Weights of a small mixture-of-experts language model, trained from scratch on English Wikipedia.
Experts: 32 experts in each of 14 layers, 2 picks a token.
Below are experts of layer 2 (counted from 0) of a mixture-of-experts language model. Rows are named gate (a neuron's input weights, with its number), up (a neuron's input weights, with its number), down (a neuron's output weights, with its number) and show model dimensions 128-191. Each number is 128 + 24 x the weight over its row's rms, rounded and kept within 0 to 255. Numbers have three digits each.
Before each expert's rows: "mostly gets" lists some tokens that are sent to it at least half of the time; "raises" lists some tokens whose logits its average output raises strongly, later layers aside. This comes from a sample of Wikipedia text that the model never trained on.

# expert 1
mostly gets: " was", " is", " be", " were", " had", " has"
raises: " a", " the", " an", " part", " their", " all"
gate0:156146120136126112132093096138129115104089115129138108105134149108101062124111115126123101121139116098150129154129131109136065116128123119165150146163127161102101125160132167098093150140125126
up0:116165109115095096169122140158141106103117138115129141141099134153142099137136130144153098120110150117135169118133183117165125142094082144120149129184132120157120106125145128110164107132145144
down0:176114124077122107119125127105094121120142112137122143124128112124144128113134150133107116147160116128109103134144171096136151131140125161098131129114150125143191109163100128137106113111112180
gate1:157164129154083137165147167119069094111166139131147165093099139126138124146150113181128122114127097139121116117178089126102114165094121117117137138132139133125162145115147111106165102128135108
up1:108080115164132146125111119106125111145089118151167138108148105165130131133120128168131112116125129105125137139149188122160144122139164128131133114097132149130102110112111079159126169127128150
down1:149135133090178093112091175110111156121112169122095140126119147144094157148080125097129117129115136107115149138176164103131135124154107160141110095107126128138114117167090201120084169104095147
gate2:158141047139102156164087161139131115155124168135104128109110121135119107123145115101145113124135100117098089147126152135101116092136146164089083151139131128160178156123159113119157096094152141
up2:148121133148119139162155127106136080129123128136133133125149118165090147185096127150134156113090119149102107140136114105111114104113130123122130141162103156123110157148149086105134121163145126
down2:176078165108102117115149147099084139142099118140147139157142120148117158147130116130105121133152148126142168147147127160139103068131147107143133126079116163107137154155150116113134115065164168
gate3:133172113139173136133116118144096137168106133127140147115123109180107100110120125126157155110106097129136130110141130119167134122164122111079169141145066125148177140101098094126129139117149115
up3:115150129139080145141120103112125092138140125108119112138162126134168091166168106089146145121140163166124102127144151130094167145113137112139121096090113122131150107109167111106162140115105146
down3:133124106156091105119108170136088145102117116122100102110107082124109101122163110101126161142142125111125128112176102110133082075138127105114091130125146078138139108135132105108126094121142125
gate4:155100100106129134117129152134121123134157156139118173139175112125118154149152137165140149109114151121104074087108127102084137096130145155166113134143140141174123156112110090136163175119126114
up4:172134114101103114127120157130128121150140159137121141133159128134144165147154148201136137113144135134104079085123123115114124100123132147162108141146155135172106159136107092121143149100126124
down4:123127108177097153154127111127130142116127110111118134138122111141136118126143142120152127123157074134143148159128136137152136123148130100108114110131133103112084127149113157134054160120110134
gate5:134161111140151172109146137156102175157142077126164151108148156125089132101099145136085092194083122107124124121154131136121125106120161147149105127164166125148099120139134143166164110110135097
up5:147142096132124124114177117124132096092132135148155160106064114145146111136131137124102142146104131095136100128107115135091144136072157125194146141111186101120131122143137123142132120133143194
down5:159099145142109125116166176115110126113144147143113105144079107168146132098122104114088089155149130148134107120141128086089102122143120140096147141097157109124098095203110083109130138155161191
gate6:115146118095145164127134150143114110128118108091107103112092147125080136073161118119132108124121118158107164129105108118095064100125139167136116146117130116135128128106123132134130085121088149
up6:131110105115155152118132150136143129176115091110133107102130128120116144092129121105140104101129115136092161117117119122098124117157136172130093158099147104130157146123137122164105080160094152
down6:169128123111150123151124122127140139118115108141122143118153154142107145093125196087138156135108105123081132073182093097135147159117132118123108106139140093192091120118143164146084081152073082

# expert 5
mostly gets: "°", " USA", " US", " tick", " MF", " Italy"
raises: "I", "O", "F", "U", "G", "D"
gate0:132080101092136085108158158141139103170177165162156085172150161123147102124153162117136126122127140101134146146170131103112091093110113177144124155131112113175148109126106149112143133148201134
up0:176146124078136095131124117111098138147148147135144091144140163154136118090149129114162129102128133118140079148132152084086073111168137113125108100110091100176147121187097138138110127120182149
down0:147075123114090087160176124138157150110175142169123134169122111135111126123169146110095116132092077136151104107162139118102122105126115146149109128121106087089137123124125157114124115182156125
gate1:117107143097178141095161171121130117193094139109111129091153178127119126126106138122129092133149117125137138130126115138125133174123142162142125102097131133120122126123154109171117133150160137
up1:122100113070131141093137165081121090185072119086118108081135171148109162138098160075156091141143144148131109126098125111120138145116118115122138096124128145152146132163170108166099133127166115
down1:139130119111167102127104149109149136169116091140130135086115102143076149129160138127153101146151085139143131122091104168125139132117114163102136110089083134144126100096147116136132135156104153
gate2:120107091077136157113142082121114109099103114136128122123119152105111142171122140131139142133075137116153130138178163111113142144102143163126134115116099183114092101105122117120140142134148100
up2:111134084114127131145141088108116111114110110143117108126142142115142141174126139101124147130086128115165111109176147083109160134100130150119169077147101162159110134107142091111120141127158131
down2:159124111152097147092118111133156128119119162134109115121128134139110116140120127146091107132133129128086138130125110126147121126124117093113164158161166062103132105122116131111122148122143164
gate3:127113108101093109109124148098106091120121145106144155110122149112125134152123119141175108157137158140091147139128188146087139096109135132135113132140104111124111091129129144197147131126090155
up3:105167137121118122139138129134106121167089141123155136095117125156169105112164088122153126095135098122115156113151137122123115137151162155134142149122150109103110116162120074130138161138149116
down3:101101116139149144113118114129137116095113124132164118149131118182110122114120153129136091151122102135186142127170134151118113122103137121122082109156180167099119121065158097138156137116130148
gate4:122146137117125112153113111083131110108158121097114137124175099119140141146117116119138115115108140135149132157137103127091131127141113128146122122117133111108160096120167142117166096144161123
up4:117117127129171118110125116079137147114166118101105079097125106070106117156120132100116141157124107119122115147119086124105178110132132116115102125126082138139130099118150159094128110104137119
down4:102166128118106115130099104110085082112096172125123148107154099100150160161118158168140126111144137154150108107095130122148163159094099148130162093116159118099110103132135082130125113146134118
gate5:070131158135169144112124074158175132138098134125128131090108164154134145114143133179099120140107156154127074128101142114152146126153169122137177143140115122131143143180143103102134137132092100
up5:154087162125182183138148133131123104153104136166128102115092160139114130128172149118086120151115082183102151126148154095134162177116105126169136115133105093111113152157147166149105127101117092
down5:097129171110118128157111119129143157110141105142129123096130131123100110152132164115163162112110116115156129132140116109130129108153114178159178141122163093077073108110132118129159145126127151
gate6:136156096124149132114113141084153160147113126104153126141133119130118099132106152126128132107093127138146139167131109135098133154131069126126126127105124155139090122100205142167139089101112074
up6:142167107095134127109113138118133132138139166092149138157141142121114086139128149126133132123082137150149144150130130132112114146122078132142123109133094146142099120102210116127121110112117077
down6:143137177157150122134141123124152100144150121117127134127169099175125157156122119132130160120130125149128102145128150139141138126112129154100164145112192114138127117084154149109139129179129104

# expert 12
mostly gets: " In", "In", " January", " October", " March", " July"
raises: " ", "–", ".", ",", ".\n\n", " and"
gate0:123135102117083132158116116106155144137121152151148106143129185115155114119073132133153105149135120093151087108111132134105151144111165109117131093127144121191140144205121121108089111150070145
up0:147148067143125134139105142114155147113123126115121146169116171109148135115108095121175163133150126109123103156115126136133131187095142137095144122122072107154134180132151118114119131165123129
down0:120086119099088129091196117132094093125107134123137118105105174125108142148129098137095105159144099111183086128100107089122113151074102149120118112095162153136185092160111138121097137195095118
gate1:144108105112159087152129144095143108148151136081116139113130142104111137183104113108198116157117180110110139132138145107087179172137091088120192119147127132144183127127152157166140099139122131
up1:120094113135133134146154152095145129145119108090098161108139130125108128149094119111174127141138153115149138169130144108106198150120119095128167132144120124143164171085148123163122124137138148
down1:106107114115156081189088171169165112122091127140156153155171127125107136184120116135191095111139128115108133077102100116120121155129126100100118144169122132091113078152112125116152105138160072
gate2:129164150123148178134116173132109128126117150128151131148118140137114109138160145119134102144168136133162124132132114129114098119144103109142149111151111088128129085127136118131175145127123137
up2:110169092140094142145131169136148124136099156118142108154126156117145067150144116112141121110147144157141123091129104131151076166149145095167144131121081123110108093129142104164152126189136134
down2:069153121139122164130139143162141129110126100137145127140107138152129128088116151094110134142153140116115092137115163104148120137170117156132149087166128110088123112119118128094111146153145146
gate3:119118144161128150107123164112121100123114095147111124128093174122162114115106153114129149111071129130143098109168140108110135146127165104146124126101135126131088143129105070196108105153141142
up3:094087160147133122109110139141120081131150160107138187129084108149111128122133122093155144159121190115128115096194088139107121149069115146165176123117160150159112130130123116143140101135148117
down3:128118129143216125148129129106105134103131107130130106135093114137119121104110090144105116141120125116144141145126122118117097109159150109105117131133148156137122150095127162147088120124081104
gate4:070153149130110115142131118136162096136159158129112098090125109116151126149154138129115138113109127096141114165134108095139110150133095114160150153126143133120148124074108109093129129159133148
up4:125167108131125125083148106130109121132151137117112086059144097095129138122145131164113119101118083098138086142116148125126144108122101127117163140143142155105154128105099101130110110126096149
down4:110145111125133127150129124126132130137097108159122108127112112127149152143135128100121155111155115094164113136145138133102110131096117099166153167119140142115089128090126099084138152170139140
gate5:101120129126110124132110103108154142175134105113135118125124135142131144116083146115132104102141134146132129136140082117118117168111132102148141089116123089131118110136125124165151119134148131
up5:109123141125115133155087127100156155168111097117113101112135182177166167137099138128121110092130135147131109134121142146115094132104115088144162108183120102131116136132120144157159103110119107
down5:119117156125150104139113131109127147140131101139100159081102085172125127111127130106117129133173124103080119130123107160096112146121104141140100113146134122088119113152160113121126108128069139
gate6:114149102112124156154129164149141102131143087127177131150139155095128103121138145105146108138104115101114133102173108182106141116131120166131111098134119131156161133153124128135132133110134117
up6:162142119116131108132141155131137102130135107106114113139139122115136116173159094105108087149135121088109150130155092186117115104122128171154112114128107118158168106111106107165156131102120124
down6:099100091143121142154165138154090131125116111131145158145122084118138143152121125129156115165140121120142091136106147118167150144100149173155172147132089158092163117141107131128168111125137101

# expert 23
mostly gets: ")", "\"", "%", "ers", "}", "]"
raises: " and", ",", " &", " in"
gate0:096152106179092156104124121133149163140102086133149085098108101133142120126120152104134130126100152127146106122124126122122100107146160129108108168105174127144127158126139130129115116148155161
up0:154127105144126133081111121111166144121150141148150132102143097081148114110137142134152152119109176126142145136167141124107120116144170149091094148101120120106112139160136119112141150123140125
down0:091117146127122165128135142159115144119133121075131140161155149155146125084155151156152150148146154123138106129174137138125125091153160125115156131137161112104092168165096141120136140117115108
gate1:106154106147096053122154136130162128109112153131183141103153122101122151134123076144124116113175157096192097113120123120139128139177135137155119122142123099144131168112156110125129139165129115
up1:139153109137104066154101144149168135112121138109130120103116129126112112156147060129105100143182120126159127112147135123136134122152120113138105086151142099129113119131123104107085159121109103
down1:128109105139127081133114086115144130152168124151133101125131096113153125088110100117163116140119094101113088186121111158124093115098134120146141097151147152139123136191120165129140134113100102
gate2:120131120157128103138143128163109133151135144132137110121101140158106121103164132159106164140118144142137133167177112145109139150169091123107114113140092128139119099118135142093154128142154134
up2:141126118143148142110100105123110139129129120149140090085117140117126122108155118178126131108117136134141121114120116124112145162119120134114112129123088088138118120120094166145129123117120128
down2:148110140135113101101112117082141138105116154121117125110147130096105138141136166115102145099111114137136146147142119118149162097132147111155162125132139138073124116141069147123137096141127141
gate3:121146105082142122134114083094133115124135138095133136154112104118137140128149109097176166123098128099152116165111151154130134149087109081111121134145097139131138106160106123120121129159136107
up3:148103131172123112121144115163139148131159104122123112103141137106089108113137102101128085106143108181131079102131100074122111124128095141103146118129100097153120159124133142140125129128117130
down3:101112091132083108119156103153169134123139143140105086121170148105122077140125117106149079118140146128147142114094134112146151104088105124097130163142143090149103139139120150157124090123124129
gate4:101092161137106116117114098108125114130116183125157120100149080170129107186091140137126170111124097115111143142122142112131135159085130147121162139159158167154118111136098120089117152168157119
up4:109141128138113142123117120116092128128154147139133054097109120102134099152140130102117161141140121117130121117090123149109136113116091142101147159143133138146117111138125078116147148155152110
down4:116107161121084175140148173124127148193181134091081144154139168128135139113128106122149141161130126107126109097114156137101138127103119111104132118127122113115138092145131125145142143148163103
gate5:085124117144101125148126098103144113179143174155106124170111127117104148119189155159126135098102145122135140137190167095140107112147104152111118156141098156150098143178135139138148134145153136
up5:091101088092086150085160140108100124140145164192143131137131135129087192107123157151102132176138143100137123132132117134135105087125108156158156148125128120127142133140135132150094113128143133
down5:133102138166167118141144117152137112157117126165151099130069097151145158140118137145123149088132122107153121094155153096114166099103134125105132159118197168155178117102153100123126111156140101
gate6:119152142125108110123177103139125121136080102141133127121095118134152108125144135173127130083128168100147138121119114107127150134089131097135080096134120089165116097149145088078110135089099140
up6:149145113097143065160186094134104111108123143131151117133121153154127094157141103103136116189137137105096153136101114118154137099114105105129131127167133096157120113127154076055140131100107142
down6:134107100114141124124184122101135116177141109160183119101152160155114120105099096181139116144129135097119123117128140091128091119126152083094128142121088179161151113087095124103126148116108125

# expert 19
mostly gets: " team", " information", " election", " species", " album", " group"
raises: " for", " of", " in", " to", " on", " with"
gate0:129109124132125138153163137154104114114141095103130151125153138122111110153093130132123092106155146151159103142128129139081172136121129115138166101121101152098104111116164166124097105129153129
up0:147127118099125135141147121155128151113127119096161177107132114109156120142105147147122079101150138160122140150084166122087184133130133121175166143111128127103123119116165147119100115133123128
down0:095106137132141136126126114150118120130139110168106103124150083127120172144118127094143136167127151122161126119134131084121132139139152136106106135107139130086165109143134130080172106124167163
gate1:126157143143107145084093130116107160083127127115168096120137117113113105090124129084168132143146135113156139149107129126079186108103132178119144104121097136158116095104174145119147137106125146
up1:180115125134112135130078172106076147090162136146171119111119139121137100114151127120092158163155108106083139115146106144107167078141139166168174139128134113158137136092126138105120115093083162
down1:148078126130098157142110124111063122085162088104143148115082142143136142136151090156160146149129126127145179099133122134144164125091145141106099154141145142112140128085127127145157086105164133
gate2:116140105150163147108127124151170104102140141133130125135136106116105106163118151126149123076156171108131136131115168157113108165131120133131082110073141165183148115151135124146101121097093137
up2:121132163149122116161128081088119138136102111138160095115144128118121082101158149112122121128167128168100147135115198148120124080124142101078136121157107110128148123106151119100116078103149130
down2:110127101131150152133138094147142143107129161160097124160082111129127139052111069140119168141177129101119131109119143163131149106146170154156131142119149137129115198111121136075133147104117144
gate3:146145159095135131168195169118138129129102156119124167128176069096108154164104150069108127112120143093121148119146092082094126087137131118100156172096106114130152139127125094190121086135129086
up3:181149157134140148126149135137150140149098123133141132125108109097181107112104126162089106123131093126054146121079158135192155141137143103133129151115158122112135121145163117113117146125097157
down3:153142117121106148140112170154137136125151102117136161109110157128085140165088166136152118137126102094127140145121122109177134094154150122096121095099107103135150109127161125118155175143122128
gate4:146151115091136118100134122111095135120134124147120127069094146145152180134123164150155107102163137107115145152131105133122128149114106134168133117115166091140097137119111159090137152154149118
up4:119119140080142146096102111091118136111130155125110138120116100141109129116093178111122109115102132113128133129154101131089085140138145106129123160168169128103148145121152159132131165101123107
down4:076140091162153114122144159146093167150123144137090131131122160142128153169135107085110091152126150108144195129135098099120140144184082104123106167119159134113143127165120142165106120144120133
gate5:151134113138105162105127153070085145143165143082140114112130099094101100124145100112140110118080129065134129096151118174076120097132096118154131123103144137048133134131156119141110120140142124
up5:150119114141136124118095121099125153149161114095164119101114149075139136078125086094101092178127139074133157085135140159111126108162121149137130111127134109113125117121175144116067124113119137
down5:174096159166136135105079147086149158147116147125112125125105088173136152099157107106179122125096122092104130131109154145146118110127180119079135143151098121113146152128149126122140140108108083
gate6:088125167108143094100118150116144123105140139121172103157176170105157161132120150154150125129117131077108171101106120155110112213144150117145144138134137153136112174149124119118094103154129136
up6:144126165123141082108118095132168088131110118105118112161129164111162159141135143142088108139127133153119155100165117189184085138111104102149090083181149141117135112110161145117125132130139157
down6:148130142119120113135128165165151130134109163150117142148128093130127086146085127169142128153121138101118143175126096108128104135120118120100137144113122092099102153127141137132122123152139146

# expert 14
mostly gets: " up", " began", " due", " located", " died", " known"
raises: " the", " to", " a", " in", " by", " on"
gate0:137097123164185166076131111144158158133139115118132110103086131092078170138070104168129118122133114157144113120124109107075131144104121135105131179133122128149114136109167170153069155109126141
up0:141114127169128123109104108121123123115103117128137129122096148117059137133106114167157106127151092150153134142132102116099135160086111131100132143132120083168141143138147159130094129133112159
down0:127123101138144161138138135151141147095108105122108126138048147107127164149128116099133140105183158106099126133125126114123122102139120128122155157142147097124153135101113084109117176108107141
gate1:149128140125111135169177150158153083150092123116117135104117122115142135146134113141175053113141137134077146126132107056115166131176158113128160096085152150134115107146170134088123126172131124
up1:133137112129144134133155149154145121125103124129124168073084148116117155162120131150152091126136156119080141086080149085148148155184155129127143121078155111107107135146135113100127108169137136
down1:111148116076110100131098125080146134129095105130088127118140110109150123120156112142139068136136089090140094118139087154126109144116122108194143120137147179135113116138084146139133108150163141
gate2:157113099164115100141149165111124116136130139196087119154126090145089173072106126161130126144124115130108113135096114137127163136099104136123120140110131117114081120150167120170140100149104130
up2:133122087157123106097073138098105077165100113123123112114108130086101147086129136111144091146073113125092103148128111117165138119117062136107095147114147134098088151094140126136149124142139161
down2:120123135131128114111150164114095137132122124125117149121109110156108107081097124138112155127092127156153113076157153156110119144121093077133142105156107118083084109098143098155130112121111122
gate3:135083113141136141180089145110098084119151136102148114123152136133114132104162136079140144087148102113088116131156123109100159111132147118116079073151142134198110174089119123143102124118106142
up3:142104115170136147168077185102120085122147143100130119108127120144119156119149147098128142079150102090076116109162129088097155107135145156111088085161138126176107153085150099145119148107098145
down3:118106146153143151121080143106162095079104122131164152106138146123149129109143084128110118106138121160140120124069127090140138133126130119095111121144089161091151143161169122140102179146100153
gate4:107108156117107179118112111140090125095146138122111132116110146122120093103161194094093124145146177122131175103126162133122152085111132141125135117137114092160126131102165096127124143095089148
up4:127145151064146118081145127125121168137102094119134112105159155124129110174156142158095114105095159131157180130109173078190123133109136141127104145177116141153117092122135124104072093124115150
down4:133112146122134155131135172104182114095146128110133128115098069151156105153123136094114128137116112146126157136131144159142117126117133140130126144117134158106119141110120137137128098147108157
gate5:136156112140115087130130119135132089124142155144175111109082149129094147153148093137165159101130133114128109159134144140132130154140101099085115161153110123130129126122123180085096083130133138
up5:152154093104072111147122103146134148147136148114156095137060136138083130101144142161131131116093146094089139132120124119098081110137126143121134152166162074122110109147126144107141093143129126
down5:137131126097152127104129116146139111116111150144145111108140182096152176125133165130098142124166106096174092158137109169123120155102143134101194152170153126119076140152104136114163118124115138
gate6:141115126126102150140140126108087082107063134143114115149099128137109144162162073123120143118149133117171109135116131092127134129108110126106146161118123114182124166097144094093074136135101124
up6:126124132119090106135142147098070097101125157148100121090107094134102147141141103108127095150136151150128123110123117081105140122094124125117103141092096125197119164127114097116112109139085126
down6:115125167138129166109157108149117145099144140153132112131092100114168157163121129105092113114141146116132121131100113093115147098150130110102166151148101139123134142138118104146110115102119132

# expert 18
mostly gets: " after", " time", " under", " before", " following", " After"
raises: " a", " the", " an", " him", " them", " their"
gate0:121149101156140142103092155151096148165115130108123140082128135153106138143102141194102094123129121131114097130155139129171106128165104114152146135188164167144147112116152141085070118142153128
up0:136158111141152116115115128121114143166138146139147127109129132115099159113114151137101138120116109133145069158137126091146127153127087098162127141133159120114147113122160130093129124118143152
down0:121096155133121132114090144165137163127109106115089121112127134107093155085144121112174142125106091109117094155108158074113115147153146119123160104108134106123136131157134127135096126120099141
gate1:137100104144109119142156133092160146154125113134135062124131137156169124119133119194149103142164154108129146183145147127158167126150126121133135158125139109163105113090138102139079087133166134
up1:122112116095086145161168145153114147120141129133083079143098146078130112107117139161138117113161150101116127165144132089150141105146129132158146202109172124167136102170107152146115106176152098
down1:120118143135109130118095145165136134148097109158123114085131127127131157152142102079117166112117076089115136127123136098117114108156125141151162136146179129113146091129112147152139123221170107
gate2:185105160148113082133155124109137157147152133106071113077140116113129159162116147164145118138140139114090103114131112117119133132120139117097120170124081119108108131156113083158135118144123115
up2:109107141102149126158117132127123095124137180098149122105137149158133135112161063157107133100121119152081124111114132117129184114134159165104113116137041094115112126149112090116091151173072115
down2:146118113138121144139138123130133105158145119092129131096141111152081171125061156123126120139158131138104111141130141138131130142160097154125099122149134147200131115165122139119094114154131107
gate3:162110152093144138119108122118104099158149161111141099111181157140138125094160126107109142085112128121121115136141113117134126121149100168097105132149140124179126117124115096150149103144112114
up3:133149113088131150102122117154117190122111091152140139099147145096125152151152135104143153125080170150132102108103118089180111088154119125155127139122157100110131179157100094169103122131141147
down3:129125119109172158159144117155149087132115150137094121123137143173146083083098118136165111158138108146125110114145139137164106133140151105134116155107126107117102124127146145126114144114112094
gate4:164134134177133136107144090113111130145079080134127106121101095130093160128119143094129147164081122089099109125164125138142177099155153140158091113125142137137131096172150114091066149129087095
up4:136144144155133129125133135137157121163134118102081133146149134136099123156167158098059141104095132127099082118121148128171169090118114115132098070126111125119106145138126105109120157097106088
down4:099127137117148112095154135098161157128131148107078130086124129149097143121149188155100105107099082125117084132084130146153081130108168124137108126082118097115121089157106156142105129096117138
gate5:155140146170104097152120116104078129143129117163152146148141142134172105152054160102100122105132143117147119144168128148140132132137094107138102111118135126092110099128137133085136102107105152
up5:171093135122106115135134132105120096123112178197128127088152111108104115168094137106122099105108120121136142094173138114123130155129087107159123156123136088088112154098144178099087131084122135
down5:113124124182105095155167104124122112088129129157159117120126126113086142138132094099099150080092133103107143130129132139120124092165116180064125157202136093106106120128146158116113122135118135
gate6:138141110138134098216110070122192115150108153107115125108142132130141182150102142126149112078107109143163122136183113102120120167160124098159108106166090065165107115141145131121142135103134047
up6:152136121146123109199092080177176090138098132127148100119122127123112170159105123108153098099108119176170128121165136110110088143147141101146137130148105076140110090140136115109125138094115095
down6:107089106103120111102122135107078127142150089112128130113155119146163142121150095148146114150122157121110155140147134077153133101130131132153106133137115108107133171115141127105121133106142132

# expert 28
mostly gets: " University", " School", " Cup", " House", " College", " city"
raises: " of", ",", " in", " for", " and", "."
gate0:142160090142123101153140155095131129142101076140146115152142145124167127138173162097132116187098098104114135172133134110109150133152149120153139133062096152124167131132107123094100073143087103
up0:146177107104127120111103077114120116144118105097151108103155125126158109140157104112173140174121124108166138153149144136141121129119148119157144141106114139093178129111116138130109110146123151
down0:124148149157161169118122140148147129126096114167107106102137156111072106127121106120137119096109140122129096177124190159167125125140110115143095142127089147122131165186144140119139206136145102
gate1:127163123123107107140168116146112130105166156131149136142147133136130134155109127134120136129126140112165126133124136135173128142133117086152148133133142150108108098137137125155122134110135152
up1:144154162147118111118128121136130112096141114107142123147177115147125112128100149149120112162141108121149158165123106138125171126122124090129183167141099142121066166151184118163098131114136172
down1:101137140118097160166093150129133114150093132145125119119141162135143129102093109160089113133165151126128114113150143124099145112101163099149104114143107148126101132144157167135121115133096121
gate2:152158085104137159098193126096152125183133137110111107096127116129053151145112153116115104142110124142162123138098138117116163141101112138102081113105168142141156113103152072117137149136131176
up2:153159107096128167114191172077173144178117117117125113126162113141080150137116188097082099137124121157182134137125157141125125145106143134139095140119144152145139112099152060108168139144140167
down2:116114132085091139104172137139125106075167141150126143178118118132138177113141130112153106159131130131105145127153152110120143116115157154187151088134128143122154167094102127094185131126135149
gate3:118092144136095118154122128088126098145147146138102136128131129144157101132176139124117081119104160131125106128129147143105187136132102165150146101151101134121139113101152134109149116114123175
up3:082144118121108131165126143119169113140140107120101145073141108144153108072160159123110128156147134190083140112113135130121158130132138169122106078133107103153121131127141131130172105123141099
down3:116140123145108154158180103095115125120132131132106078091136154178127106105110125140121137118106137107120098127112117142118158122149095147113155096149149133164156148132109169127138147187106137
gate4:120108137088149123152148135137156092107151154176106144104104116138124135135170153132112111118126125161126082134115109106090123149149115148114105128141173146147091090122114103106140107123106149
up4:159143117132159162162124119143126125142155150150112134105077136151131133132151118151142172128137125183153140100115132112100149162148110129145159142105147112132110072118113157133124115095140123
down4:130118140130089142127119121123155125127116108147067143119149132107140113102153101167119137168139114171121131160140130160131127118141162154104129148116168120104108097151098154112150133158129171
gate5:147142113112134131119141110135097137152151109135141180108115133099125125134134116111121128136132128141068077110170124170114166149143172135099131112126131119128165132137118088080110099149112164
up5:123134111109130142138122128114126131144162093108161172114116132090117132130172123121113121144126108139079099125144117176141142135123164120082128118129135098090148155174153093094117096128102172
down5:126139129135185125151132134147158131103163129177142126128089160124189145119125127127131112113119104095154084129090091143113168129086131152087112119130101085085150119161132107121120137146120117
gate6:118139126164122097126087071102106123154159162114140138090171097161156136104123129116157137130096139104114132138149087128104132164104153166128162125110136127154182158109117150129191111120121124
up6:089167088127118095108127103093097082129139142120119156097148101133144106137128134118132133146066125128136152128113093129122134152119117133114139126148146095139134111132124121116176115138120130
down6:119141149146133107111113116114108144138082156128090127117139102141175142149136099125079161106144133149131101120121101124129129171120126138093124132168139097159132138142159143153135112098139127